config.toml
hidden_size = 128
tie_word_embeddings = false
learning_rate = 0.00249
beta1 = 0.9
Below are experts of layer 7 (counted from 0) of a mixture-of-experts language model. Rows are named router (the router's row for the expert), gate (a neuron's input weights, with its number), up (a neuron's input weights, with its number) and show model dimensions 0-127. Each number is 128 + 24 x the weight over its row's rms, rounded and kept within 0 to 255.
After each expert's rows: "gets" lists some tokens that make up at least twice as much of what it gets as of all text. This comes from a sample of Wikipedia text that the model never trained on. Tokens count by the router's weight.

# expert 9
router [154 105 101 147 109 144 144 140 158 171 134 129 140 130 138 123 157 174 142 162 104 118  77 134 138 160 126 111 121 118 159 164 154 113 102 139 164 148 161 127 102 106 115 156 110 109  88 145 134 140 117 124  89 113 118 101 129 121 165 163  99 145  96 149 142 126 109 117  96 114 172 139 161 127 142 142 105 103  98 156 149 139 116 126  91 142 128  94 121 111  96 152  80 145 167 175 115 105 127 125  91 138 125  93 151  98 112 156 167 102 132 180  92 138 145 134 123 126 139 121 143 162 170 156 156 140 107  98]
gate0 [136 132 140 149 132 117 176 128 150 128 123 133 126 133 138 151  87 167 116  94 138 134 119  99 109  93 121 145 143 130 158 137 103  46 118 131 149 142 122 117 121 113 121  79 150 103 145 115 118 126 124 119 132 142 152 109 139 119  83 130  99 163 165  98 139  80 117 179 118 148 116 114 138 115 136 112 141 130 141 142 148 136 131  57  98 156  96 128 137 129 159 151 102 127 140 152 133 101 163 134 133 158 142  95  93 119 149 133 151 127 116  97 163  78 103 100 111  98 139 131  57 147 137 133 163 149  98 137]
up0 [130 136 166 169 129 130 174 121 121 115 174 128 138 106  91 166  80 159 132  95  92 147 100 160 134 126 111 137 122 113 122 135 127  56 110 116 124 117 144 119 126 132 150  98 170  96 132 122 133 121 111 123 132 113 158 120 115 107  79 131 105 132 155  85 137  89  92 206  96 158 110 156 142 139 132 103 123 137 124 137 132 154 117  86 105 136 128 123 148 143 140 136  95 109 135 125 126  84 148 129 149 126 145 130 115 111  86 102 124 122 127 114 193 104  94 142 104  96 128 136  98 158 105 105 136 124 120 113]
gets: "1", "2", ",", "3", "–", "5"

# expert 100
router [132 100 140  99 107 147 191 129 141 152 159  80 172 102  83 152 164 173 103 106 136 127 156 117 145 125 113 148 168 106 124  99  86 140 125 134 144 144 137 130  93 125 153 127  97 171 140 133 146 116 161 161 134 100 104 121 149 149 159 118 102 110 142 114 110 132 148 133 128 154 165 127 120 179 146 161 131  94 108  96 102 174  93 131  97 116 146 117 124 106 124 139 134 108  85 137  91 132  99 118  95 109 118  93 123 104 149 124 143 151 146 138 106 134 140 113 133 138  68 146 169 138 120 159 148 129 132 116]
gate0 [131  95 114 141 105  87 172 153 134 141 152 112 161 121  76 119  89 146 111 115 127 161 110 100 130  94 112 102 153 134 133  65 134 132 142 149 158 147 117 155  87 129 137 139 124 141 121 129 164 134 151 168 134  82 117 102 136 138 170 147  97 105 114 121 123 135 147 135 135 128 126 115 141 146 133 154  89 137 109  93 146 173 103 128 115 116 185 116 169 132 131 112 151 174 125 118 133 126  60 104 104 147  95  95 106 124 141 172 140 147 132 118  94 170 171 157 132 139 150 130 129 144 148 130 145 101 136 126]
up0 [125 121 101 124 123 140 134 145 154 160 110  95 113 123  95 168 119 130 122 168 105 123  92 133 109 133 125 123  87 126 142 143 140  96 130 145 107 106 158 138 152 107 141 143 123 119 101 134 133 126 121 112 149 138 151 125 121  96 114 115 145 158 131 118 116  83 114 150 119 124 125 125 119 101 108 173 116  95 136 181 116 143 144  57 148 125  91  89 105  98 130  89 106 104 111 112 114 147 157 137 146 123 118 113 118 127  74 164 151 118 100 170 132  40 134  74 150  92 128 107 118 137 119  90  85 136 106 131]
gets: "–", "2", " year", " No.", "p.", " years"

# expert 96
router [107 121 131 113 181 111 115 113 163 143 132 110 110 167 130 145 117 171  94 141 172 114 102  96 141 114 131 135 111 151 183 114 183 146 144 153 143 150 111 115 116 117 111 139 111 147 137 142 104 162 177 128  76 133 156  92 154 127 128 110 112 120 122 159 138 142 163 139 105 114 126  69 166 103 117 131 114 107 122 131 160 145 144 115 140 149 155 113  96  95  88 123 120 149 122 171  96 128 149 144  88 145 106 157 158 122 141 150 135 103 133 121  97 116 163 113 140 105 135  96 118 171 170 136 137 159 124  91]
gate0 [101 166  96 118 117  87 117 127  97 133 146 123  73 120 107 138 144 120 128 147 151 132 123 106 118 139 130 144 109 130 128 136 163 126 158 164 135 107 128 134 117  90  74 171 101 126 154 141 146  96 130 163 120 104 154 109 148 103 154 152  66 161 108 108 115 131 143 106 147 126 121 123 117 167 162 129 141 149  95 117 133 125 134 133 123 140 129 126  72 151 147 130 166 161 153 123 172 151 107 128 107  85 126 145 168 129 124 135 121 134 143  45  96 135 109  83 146 108 127  96 105 154 112 108 117 161 146 149]
up0 [153 104 164 139 161 150 138 122 170 130 103 130 168 124 144 156 135 130 111  94 115 128 107 126 119 126 121 104 154 118 129 124 119 130 136  93 129 157 134 115 140 161 169  67 141 120  77 112  87 158 135 100 156 152  98 142 140 159  95  58 157  92 120 143 139 141 113 146 122 139 142 148 124  74  98 142 123 115 123 116 141 122  98 125 133 125 115 139 180 106 124 163 115 108 111 137  87 118 143 157 165 169 138 122  85 111 130 120 135 114 127 196 155 135 155 150 129 158 123 157 152 124 153 163 127 118 158 120]
gets: "\n\n", "1", "\n", "2", "0", "8"

# expert 116
router [132 145 122 127 117 109 123 112 103 136 147 160 113 135 123 101 106 111 166 143  74 137 149 118 167 145 127 171 128  92 113 129 157 158 148 115  87 135 148 163 158 122 125 171 177  89 143 151 131 108 109 158 113 119 111 130 134  81 111 118 101 164 118 132 182 130 162 108 151 117 110 104 108 172 128 176 130 156 149 142 130 103 146 130 173 125 115 108  88 146  89 138 152 136 163 115 153 113 135 136 156 148 135 122 153  89 115 138 109 157 106 120 164 116  90 150 128 133 154 106 118 137  79 144 106 141 154  83]
gate0 [167 134 103 117 154 167 113 117  67 108 155  97 147 152 135 147 101 112 104 145 116 142 177 133 111  97 154 147 116 105 117 112 139 136 126 114 187 157 107  95 147 162  80 110 165 147 144 121 127 107 112 142 128 137 103 123 114 100 133 150 136 135  96 177 136 115 130  99 110 118 171 145 152 110  91 143 130 154 129 144 151 116 125 157 147 121 112 135 143 155 121 125 135 101 137  90 134 144  99 140 130 108 104 147 170 124 139 128  68 185 141 106 127  98 154 118 165 125 105 125 158 127 129  86  86 129 120  84]
up0 [104 122 154 100 138 140 129 141 130 125 123 131 108 142 137 101 175 122 147  96 127 157 140 115 187  89 151 176 143 145 112 125 102 133 120 147 137 129 113 113 135 100 130 130 121 148 116 103 125 141 125 131 118 134 151 159  84 151 129 176 105 120 112 133 102 166 153 150  97 159 161 123 194 142 103 108 161 163 135 154 120 169 154 118 108  73 123  98  96 146 117 104 117  66 148 129 112 160 121  86 122 126 111 164 134 123 138 113  94 139 173 160 155 143 126 118 114 138 111 112  95 100  84 120 133 130 103  95]
gets: " L", " l", " T", " t", "l", " N"

# expert 56
router [144  73 155  94 138 116 168 106 153  96  93 172 152 137 145 160 105 150 134 116 158 133  93 160 109 135 159 110 156 150 125 149 111 122  88 123 103  94 102 141 104 152 149 169 158 144 131 136 154 164  99  94 122 142 160 145  91 110  89 126 136  99 154 133 131 126 110 156 138 159 148 109 140 134  87 104 123 126 123 145 117 142 114 129 149 135 153 141 159 109 157 141  92 141 142 161 115 144 127 105  91 155 145 153 118 145  98  97 155 106 143 161 141  74 166 130 141 118 157 163 130  95 146 133 108 104 112 164]
gate0 [127 142 113 128 114 146 109 115 139 115 135 151  78 114 121 152 149 126 106 140 103 130 138 144 213  79 124 151 150 117 104 107 171 113  91 127 153  89 114 133 112  98 118 161 120 141 116 153 104 106 124 138 153  97 160 103 183 126 121 134 134 141 150 122 144 158 152 138 120 168 120 160 102 100 100 168  57 132 121 132  81 150 117 119  85 125  95 132 140 145 127 138 130 104 112 164 149 101 161 148 154 133 144 152 132 139 127 107 128  92 140 133 128 115 118  84 112  90  80 135 160 136 131 143 102 141 132 137]
up0 [ 99 148  93 133 158 122 131 152 107 141 102 114 157 110 124  86 141 113 127 134 132 109 157  98  85 170 141 149 109 118 154 105 130 118 174 107 108 185 157 112 166 112 120 103 110 111 121 121 167 127 154 150 132 146  95 120 104 124 145 118 129 109  80 144 129 123 130 118 121  97 165  98 158 150 173 121 181 130 133 117 186 120 165  98 149 126 160 130  94 104 110  93 142 125 111  86 112 114 113 120 113 115 126 111 135 107 157 152 108 155 114  90  98 162 110 177 148 158 152 109 127 129  98 105 152 137 129 107]
gets: " |", ":", "-", "|", ",", " of"

# expert 49
router [ 76 123 105 150 167 116 151 144 183 168 122  65 131 163 143 111 122 147  91 165 130 125 135 107 161 144 128  97 120 157 166 137 138 153 153 154 170 141 115 118 123  97 105 111  95 140 148 158 124 130 172 109 141 118 133 150 141 154 125 100  99 112 140 120 132 122 149 118 123 103 133  93 138 121 101 160 143 113 126 184 148 143 176  99 118 132 131 155  99 110 143 127  83 133 114 156 116 142 101 141 114 111 133 103 149 165 157 131 171 116 107 125  97 114 114 122 110 157 132 109 100 108 159 167 120 167 166 117]
gate0 [ 97 172  98 144  94  84 134 124  97 121 146  88 129 126 124 148 128 151 105 113 137 150 175 128 165 151 122 108 113 138 123 133 132 128 160 156 154  96 108  95 153 107 118 126 118 139 149 167  95 149 153  78 179  72 124 126  92 149 106 133  87 160 170 109 140 114 144 129 100 133 127 156 133 125 104 147  88  87 131 102 157  91 185 133 116 123  88 140 133 154 121 140 167 122 128 123 145 158 115 128 123 150 135  99 128 114 144 106 154 151 114 140 110 104 141 125 135 114 142 131  95  96 137 160 110  78 128 154]
up0 [151 124 147 117 152 153 126 136 185 128 108 100 107 134 129  82 121  92 158 138 111 140  70 100 108 100 131 110 140 128 151 107 134 167 109 128  98 151 161 150 115 102 145 145 119 108 100  83 160 122 100 142  81 158 117 140 124 106 159 129 127 123 122 161 147  82 129 130 137 137 144 103 153 107 136 138 180 135 121 172 131 147 100 123  96 146 150 116 117  86 147 118  91 120 136 137  62  93 147 162  98  92 137 145 115 163 146 128 108 129  99 123 133 142 106 116 130 172 141 123 134 143 135 127 152 189 115 123]
gets: "\n", "3", "4", "6", "5", "7"

# expert 98
router [100  83 148 119 120 140 143 107 143 126 123 171 132 148 148 137 114 154 151 105 159 109 163 125 101 145 161 119 141 133 113 137 125 135  89 125 131 126 130 147  91 133 134 166 130 118  71 157 158 102 140 120 129 104 154 142  94 108 127 101 107 105 141 109 108  85 117 123 128 119 158 138 123 128 121 109 114 123  92 156 114 177 100 147 168 112 148 155 137 118 165 158  85 142 141 169 138 131 111  91  73 142 132 179  95 122  87  83 134 130 147 106 125  77 144 103 145 122 122 145 121 117 141 124  71 131 163 168]
gate0 [ 72 142 146 138 120 117 141 140 149 155 129 126 168 130 146 123  89 112 127 133 117 152 124 103 139  76 137 146  89 130 128  87  71 114 108 105 143 140 133 183 130 149 145 184  77  97 100 118 132 130 122 114 132 111 114 130 141 160  97 116 136 106 143 101 105 136 156  96 108 160 171 158 126 130 164 140 160 131 123 127 157 113  96 121 119 115 138  83  99 108 138  81 108 118 130  84 113 139 144 157 120 106 165 121 102 141 148 127 147 190 111 141 128 113 153 130 117 149 120 129 118 156 105  67 123 131 151 135]
up0 [174 146 134 100 151 132 110 104 144 107 147 129 125 105  82 150 192 105 103 140 109 109 103 164 124 161 102 120 130  80 126 137 184 118 151 160 104 136 135 102 122 101 125  89 156 136 145 114 123 138 147 155 123 182 100 129 152 108 114 123 125 123 134 178 140 133 110 179 145 107 129 113 132 115 110 132  84 112 146 123 145 126 188  95 126 168 136 148 131 136 103 150 163 102  93 124 119 106  96 126 135 138 115 135 145 111 113 138 110  98 151 133 136 175  74 145 136 126 116  99 146 105 145 160 149 153 104 104]
gets: " |", "-", ",", "|", " and", ":"

# expert 82
router [122 141 116 104 126 115 175 147  93 139 136 185 127 155 127 111 120 107 121 119  88 125 159 103 137 150 161 124 122 104 117 151 170 133 133  84 114 159  88 164 136 116 157 121 180 144 165 134 163  91  99 189 117 131 116 134 127 145 111 144 102 153 115 128 198 102 125 121 147  81 108 115 124 173 145 152 142 172 141 128 145 148 121 154 154 132 125  99 106 136 114 101 129  93 121 135 154 161 114 146 157 129  87 110 133 102 111 132 112 140 164 142 155 134 102 165 137 139 106 133 125 128 144 112 103 160 159 111]
gate0 [131 136 113  88 104  83 139 141 123 114 124 180 159 156 123 104 100 130 103 119 115 133 151  72  92 140 146 140 150 133 110 117 158 159 139 128 118 172  91 168 125 118 126  96 156 134 142 158 141  97 107 152 161  93 122 119 121 149 110 135 117 125 131  90 175 102 118 105 140  88  79 115 132 155 123 156 128 156 126 140 148 138 105 148 133 151 118 121 117 132 133 133 183 120 127 110 151 153 140 131 173 146  87 108  80 111 149 130 125 132 116 146 160 163 132  89 163 166 152 113 124 173 166 116 106 144 115  93]
up0 [ 92 160 158 143 124 166 132 138  94 149 151 125 140 106  70 144 101 117 160 153 126 101 140 144  63 159  98 114 123 102 126 118 118 130 110 122 161 115 146 136 147 107 102 109 119 108 135 123 164 122 113  92 151 118 155 146  92 113 103  98 151 131 159  85 162 100 157 107 151 103 118 141 145 164 162 155 145 130  48 170 148 122 111 125 128 137 143 150 158 109 122 128 183 149 144 129 142 135 126  96 123 133 143 169 109 148 120 148 131 163 108  72 100 124 152 107 125 108 137 134 138 123 103 128 104 112 130 130]
gets: " m", " C", " V", " c", " H", " M"

# expert 75
router [138 123 166  85 140 120 100 116 138 181 155 103 100 103 119 116 145  97 136 113 190 103 133 150  92  93 109 111  95 137 136 141 157 138 116 147 156 143  97 153 126 156 112 149 111 102 109 115 143 126 135 123 168  86 101 166 150 159 130 146 140 162 119 136 111 111 170 134 150 136 143 105 120  86 159 116 104 123 127 166 149 144 135 150 138 172 145 155  93 165 133 106 154  93 106 148 151 121  78 139 127 110 116 104 128 159  98 136 118 118 125 112 111 145 119 124 107  76 151  92 131 146 141 105  97 100  97 165]
gate0 [116 144 123 114 101 103  90 168 147 138 130 158  83 166 117 132 148 159 120 103 146 132 125 158 135 126 129 129 154  79 142 139 118 126 146 108 117 100 144 100 127 136 141 150 126 149  88 118 136 124  96 108  83 138 151 124 160  93 122 111 197 128 141 150 124 136 106 175  90  73 149 140 125 111 123 128 122 137 136 103  87 121 104 142 170 121  91  91 123 112 135 106  89  89 107 145 110 114 143 187 100 110 107 154 122 131  97 137 147 107 139 200 116 113 129  90 113 107 125  89 126 121 126 125 112 150 125 124]
up0 [141 112 120 129 153 152 190  91 134 122  91 106 171 124 157 117  96 110 128 160  94 128 164  95 129 149 150 130 116 153  85 104 127 107 121 128 144 131 140 118 139  93 116  97 147 107 160 145 105 111 133 149 156 140 108 122 101 159 123 129  92 143  95 115 171 162 123  90 139 167 120  88 133 159 113 123 140 114 161 144 137 145 143  86  75 113 142 173 105 166 105 163 145 164 133 137 149 104 132  88 150 129 162 116 158 113 158 111  92 124 124 119 151 137  95 172 126 134 111 140 143 138 124 152 147 114 157  93]
gets: "\n", " he", "\n\n", " was", " He", ", he"

# expert 58
router [113 145 164 149 149  89 128 147  73 113 158 172 106 171 125  99 102 148 139 138 105 118 108 118 113 138 157 111 127 167 154 148 155 163  95 147 139 137 138 119 143  91 119 148 166 149 151 149 151 129 104 158  82 182 111 142 115  91 119 167  96 119 137  95 159  79 131 151 155 126 122 132 160 141 145 114 125 157 160 109 151 146 159 156 109 104 151 165 126 120  83  96 116  94 128 147 146 113 119 134 170 117 101 130 113 138 100 135  99  95 167 138 144 137 111 147 145 117 116 101 101 139 128  97 135 113 137 104]
gate0 [134 101 164 118  95  63 121 151 113 111 129 163 100 136 133 131 107 139 113 112 113 112 130 151  99  79 158 102 180 146 125 166 133 133 146 143 135 149  98 127 145 137 133 145 123 172 158 114 135 167  93 102 154 130  85 152 130 152 121 152 146  95 131 103 140 118 102 132 131 138 152 170 125 102 102 137 119 124 118  94 129 138 104 164 102  80 150 158 135 113  91  84 110  87 106 134 121 178 134 163 166 106 109 112 114 141 111  99 103 110 134 144 152 131  89 132 133 135  96 127 103 160 166 101 142 118 101 139]
up0 [119 146  98 124 155 171 126 112 114 134 138 117 140 130 118 106 139 139 151 131  99 110 147  84 183 173 104 159  74 109 144 115 144 126 118 133 138 134 146 140  87 107 117 106 155 133 108 138 147 106 127 179  92 126 149  84 135  86 148 115 110 151 134 140 137 133 137 140 142 111  86  86 139 152 173 119 106 139 136 123 128 145 173 108 139 166 102 106 103 134 172 191 148 148 134 152 132  57 123 114  99 160 139 153 126 110 126 153 129 145 127 132 108 128 191 109 145 118 147 128 147 108  99 144 108 134 131 143]
gets: " G", " T", " K", " P", " D", " N"

# expert 47
router [155 105 165 138 146 115 118  91 142 150 138 154 145 111 147 160 149  98 119  94 155 127 134 142 122 111 125  78 103 167 165 126 133 114 109 125 133 114 130 146 120 146 128 120 150 107 116 131 145 109 129 100 174 133 142 120 109 128 120  94  84  88 112 108  92  91 146 117 137 112 146 117 110 107  98 150 103 106 107 175 122 142 116 154 111 125 174 147 140  83 152 120 107 128 106 151 152 133 101  76  89 166  89 160 141 178 135  84 147 116 185 126 135 132 123 102  86 120  86 153 156 136 136 142 121 154 133 158]
gate0 [143 168 182 127 145 129 146 154 147 151 151  81 120 109 121 134  86 167 114 100 136 158 108 145  96 116 117  72 154 156 127 166 141 106 113 102 124 115 108 169  94 131 140 106 149 104 145 117 109 115 147 111 156 129 143 133 110 148 117 104 137 104 128  91 155 145 135 140 116 144  83 156 145  89 127 126 127  85 132 112 100  93 143 141  73  88 111 121 134 120 131 117 138 144 128 112 174 107 126 124 140 125 173 130 127 150 126 101  75 113 145 158 141 164 150 140 125 145 119  76 165 112 168 127 172 103 117 139]
up0 [164  98 140 151 104 151 113 138 158 140 126 182 128 109 165 163 138 154  65 146 152 101 120 126 112 147 162 134 132 125 166 113 140 130  88 139 116 122 116 120 136 155 120 145 159 131 140 134 185 119 149 153 125  91 138 137 128  88 160 100  99 133 135 116 108 101 140 142 111  85 158 112  82 141 117 144 145 117 138 155 114 155 136 134 188 118 152 126 160 120 105 182 164 121 116 110 122 139 135 110 133 134 111 122 122 154  99 148 178 120 150  98 149 117 112  72 120 114 164 136 149 102 102 145 114  93 137 163]
gets: " and", ",", ", and", " was", "),", ";"

# expert 28
router [129 128 115 158 136 114 158 158 100 115 138 185  86 136 119  98 144 136 120 121 112  91 156 125 127  85 152 131 100  92 155 141 116 114  94 152 150 161  93 148 129 129 131 140 178 121 101 126 137 123  85 185 131 129 114 121 128 117 132 120 102 158 104 110 148 115 140 154 116 160 102 156 115 116 123 112 111 157  84 100 121 124 108 123 129 130 124 112 146  96  92 145 147  77  95 150 156 128 127 172 137 150  87  96 133 101 101 147  99 105 158 163 131 144 121 175  89  91 132  83 114 109 148 124 130 108 164 119]
gate0 [127 136 100 152 106  95 119 133 139 169 153 134 128 142 135 143 147 114 111 116 113 104  95 129 126 127 107 138 131  67 129 132 115 164 151 115 144 113 104 121 156 123 144  67 118 104  76 116 170  75 123 191 166 124  89 116 129 138 130 138 138 137 114 168 144 129  77 150 123 106 100 136 111 124 121 122 125 127 134 113 106 106  87 115 107 157  74 107 118 161 137 143 111 159 140 137  97 172 146 120 114 105 113 111 115  97 147 160 133 144 160 148 135 133 165 114  55 141 155 129 137 165 158 128 143 139 134 119]
up0 [145 132 137 199  56  99 119 150 112 167 136 136  76 189  98 111 164 121 119  80 151  85 152 145 133 121 143 124 101  90 113 156 132 159 128 118 114 128 125 124 167 134 161 104  89 121 122 110 145  91 118 146 157 101 117 148 139 136 127 145 142  84  96 144 115 145 118 118 101 136 115 145 136 173 132 152 130 155 126  98 122 117 126 128 150 111 122  99 150 142 130 109 143 112  83 128 155 137 125 143 147  91  99  86 103 126 125 119 165 140 124 147 135 162 129  95 122 131 103 124 101 153 130 170 128 160 134 155]
gets: " | ", " b", " m", " Sh", "M", " gr"

# expert 55
router [138 109 126  90 173 104 141 147 149 135 166 105 130 130 113 104 133 159 104 178 157 107 107 128 149 131 101 107 110 130 180 110 151 123 112 165 147  93 116 114 140 106 158 130  76 157 136 131 121 134 165 116 116 106 166 126 101 121 143 142 124 140 135 146  83  98 150 153 103 116 135  94 165 158  62 156 114 153 131 166  93 153 135 134 129 163 116 131 122 122 169  99 131 116 141 103 147 125 118 104  89 158 114 168 164 120 100 114 157 117 119 115  87  79 125 134 145 102 150  88 137 142 131 114 118 108 148 121]
gate0 [151 142 119 151 123 114 146 185  94 113 133 140 166 130 113 118 113 141 149 119 111 116 154 141 147 149 110 109 136 145 125  99 144 177 177 169 152 132 159 153  96 122 124 138 116  90 119 163  88 172 106 182 176 126 151 163 113 141 100 170 132 129 100 107  89 103 146 116 154 136  75 132 126 123 111 105 134 135 158 141  93 122 142 147 123 124 122 124 133 123 158 139 135 163 138 130 168 113 165  86 100 121 137 137 178 124  96 101 169 114  95 115 145 118 146 105 144 103 145 129 159 104 134  96 142 119  94 122]
up0 [121 138 141 175 133 120 109 170 143 115 132 144 159 113 134 131 122 121 162 153  88 123 136 125 135 164 103  93 161 126 147 119 168 175 136 163 153 133 132  97 109 139 119 120 112  98 110 123 121 152 125 140 127 107 133 138  93 165  91 142 151 120  82  76 119 114 141 117 150 118  81 150  89 170  88 106 135 121 151 143  97 114 105 156  99 108 113 156 139 106 129 130 147 189 146 143 119 108 145  81 100 127 147 154 169  85 137  92 138 117 113  86 127 128 133  82 165 146 117 105 152 116 133 138 151 137 115  99]
gets: "\n", "\n\n", ".", " in", "| ", " in "

# expert 25
router [139 122 123 127 122 143 137 124  85 117 153 160  81 168 158 101 138 163 107 121  97 102 118 130 135 123 167 124 101 150 129 173 190 113 115 137 126 137 109 146 118 118 156 159 168 155 170 155 181  93  93 158  86 161 102 100 157 135 139 163 112 137 130  82 153  97 166 124 152 127 106 141 143 143 108  92 122 171 157 119 131 153 167 149 115 104 156 133 121 155  98 124 126 105 133 124 141 142 126 111 155 116 104 120  98 134 124 134 104 126 155 137 166 140 133 177 103 168 124 130 109 103 109 109 138 130 152 120]
gate0 [132 168  90 125 136 119 179 142 124 126 122 121 162 137 115 118 156 140  98 167 134 151 163  81 124 146 145 123 135 144  95 101 116  92 109 137 107 158 124 165 122  62 126 117 134 138 153 143 123 105 106 154 133 155 132 170 108 130  97 152 149 131  89 139 153 116 115  85 115 100 145 138 168  97 156 123 118 144 130 157 161 107 148 157 153  91 145 158 105 159 160 103 128 136 100 121 157 154  96 133 130  93 109 112 149  94 131 114  74 183 114 134 126 143 115 157 159 140 154 143 108 158 163 131 146 140 145 119]
up0 [115 100 139 154  84 153 144 139 151 158 109 145 151 120 148 135 144 135 115 154 108 174 141 133 113  91 125 126  92 124 154 105 135 156 138 162 119  91 127 103 122 134 111 133 118  67 111 127 121 128 132 124 143 111 145 155 102 123 125 133 120 161 102 137 109  91 193 138 158 113 134 119 102 155 123 134 134 121 108 122 165 156 111 138 124 142 125 146  70 116 117 113 147 126 191 120 144 108 122 115 135 148 144 112 144 135 103 116 155 149 133  76 151  90 140  76 166 126  94  95  97 148 111 192 101 123 137  78]
gets: " G", " F", " g", " H", " B", "G"

# expert 65
router [116 129 140 118 112 136 125 164 144 144 148 102 168  82 170 119 187 137 135 152 125 113 135 122 129 145 116 163 130 107 124 127 117 105 172 104 121 145 146 114 106 121 132 127 115 156 127 113 103 114 174 155  99 131  96 106 138 161 145  98 123 145 101 135 114 119  89 119 152 129 140 139 135 174 163 152 148 102 116  84 109 129  77 138 103 113 118 117 146 134  97 161  94 120 117 181  95 118  99 165  80 140 168 129 116 136 154 116 132 140  92 142  94 151 143  99 151 167 123 147 162 155  95 151 117 116 149  76]
gate0 [155 101 135 139 160 132 117 144 123 124 157 138 159 108 170 102 174 125 132 135 106 178 146 161 116 107 150 137 159 118 170 155 131 131 131  83 132 151  90 114 143  98 125 107 124 120 146 116  79 136  93 127 118 124 156 113  81 152 133 144 146 128 138 170 138 140 113 129 102 119 147 123 144 136 136 112 120 141 104  95  92 135 152 103 103 137 119 122 156  92 172 157  96 151 101 135  91 126  70 150 133 104 178 116  94 107 152 111  86 165 105 142 131 154 114 136 161 131 159 148 155 105 169 136 117 101 161 112]
up0 [148 107 134 129 137 138 121 157 130  98 164  99 152  88 151  99 179 132 141 108  92 144 165 144 112  91 145 152 137 120 140 131 111 111 130  90  94 171  86 115 150 116 112  86  98 123 150 111  80 114 100 150 127 115 155 129 101 150 136 128 151 138 141 153 123 153 122 108 114 108 148 132 133 152 139 131 132 135 126 107  94 136 123 118  96 111 106 117 131  94 157 162 116 158  69 133 105 132 100 147 138  96 182 122  83 109 161 114  82 181  90 119 129 157 122 129 175 148 126 150 153 132 159 144 125  98 150 122]
gets: "2", "ation", "ion", "ment", " season", "age"

# expert 87
router [159 149 117  88 133 149 157 141  98 113 160 108 107 165 130 105  81 124  96 154 133 137 121 122 132 114 105 115 156 148 159 180 151 135  87 129 126 123 105 159 103 157 146 157 145 130 102 183 159 108 107 146 160 158 128  82  98 106 158 163 109 140 161 101 103  93 137 148 145 155 128 140 131 113 113 111 118 114 191 101 126 144 117  97 141 129 150 134 121 129 122  95 141 138 153 106 158  94 133 101 157 135 155 158 110 136  91 129 151  97 147 177 125 130 118 159 125 107 127 110 141 174 134 110 157  86 127 132]
gate0 [ 89 128 137  95 104 136 128 156 134 111 115 106 123 126 144 143  94 117 100 138 151 157 118 142 103 140 137 115 121 114  95 168 132 123 112 110 110 142  96 155  95 192 162 151 151 149 103 168 120 112 128 145 151 158 102 120  79 133 133 118 120 157 136 104 104 137 122 145  95 130  84  97 112 134 155 117 171 123 153 123  97 115  89 107 152 171 122 144 175 105 150 127 167 107 166  90 156 155 154 115 129 104 107 144 110 140  95 154 172 134 143 164 164 123 118 170  92 130 119 150 122 139 118 170 154 111 133 105]
up0 [ 55 100 158 115 100 127 104 148 138 134 103 104 140 103 191 157 115 128 119 139 160 137 116 154  82 162 123 131 127 140 127 168 129 135 140  97  93 114 137 138  93 188 126 149 146 129 135 125 115 121 172 151 135 153 112 145  89 165 120 104 152 119 120 112  98 156 110 125 106 106  96 122 103 170 173 151 174 141 138 138 105  98  93 113 142 133 119 144 144 107 151 144 135 107 153 107 146 131 143 134 146 123 131 157 131 140  99 154 154 157 145 132 154 108 127 154  84 117 142 166 103 133 109 178 145 142 149 103]
gets: "\n\n", "–", " J", " G", "\n", "/"

# expert 111
router [ 73 149 111 171 146 124 170 131 148 145 139 126 107 156 145 155 152 150 134 168 131  90 127 120 131 117 130 109 131 122 172 120 145 162 162 163 160 145 119 101 101 114 101 117 115  90 105 123 142 127 136 115 154  98 164 110  86 154 168 155  87 127 125 170 136 119 122 135 166 138 138 143 152 111 156 149 119  87  73 115 157 102 138  91  80 133 109 103 139 135 135 111  99 138 161 130 114 113 132 106  78 120 137 101 109 111 142 142 149 126 112 141 108 125 159  98 160 131 168  95 152 151 150 173 116 143 118 136]
gate0 [102 118 133 142 120 134 123 126 113 132 150 123 187 122 140 153  74 158 138 113 130 123 114 138 156 110 128 115 126 161 130 125 145 133 160 121 119 117 130 133 115 136  69 115 150 107 119 155 115 146 159 159 105 115 182 145  96 136 114 148 117 142 158 105 169  89 135  55 149 115 135 133 203 135 147 132 177 161 142 123 156 141 128 143 119 129 144 133 124 128 121 133 124 173 134 115 106  80 120  94 109  74 162 182 124 140 128  70 141 129 118 107 119 109 124 128 137 111 128 132 115 156 110 124  83 113 122 100]
up0 [ 67 137 112 159 139 115 137 143 117 109 164 120 149 148 143 133 106 152 106 126 142 101 122 105 132 108 159 100 142 141 171 125 138 157 145 165 153 152 104 101  99 146  85 130 157  92 116 129 110 155 173 119 105 102 128 134  98 159 148 167  84 155 139 126 119 109 136  96 154 175 137 158 164  95 133 138 155 127 104 100 165 117 104 117  78 104 113 123 152 155  85 124 109 186 160 142 120 105 128  83 101 125 131 127 107 115 145 123 143 128  94 129 104 134 148  97 134 134 156 124 102 141 146 154  87 131 101 125]
gets: "2", "1", "3", "4", "5", "6"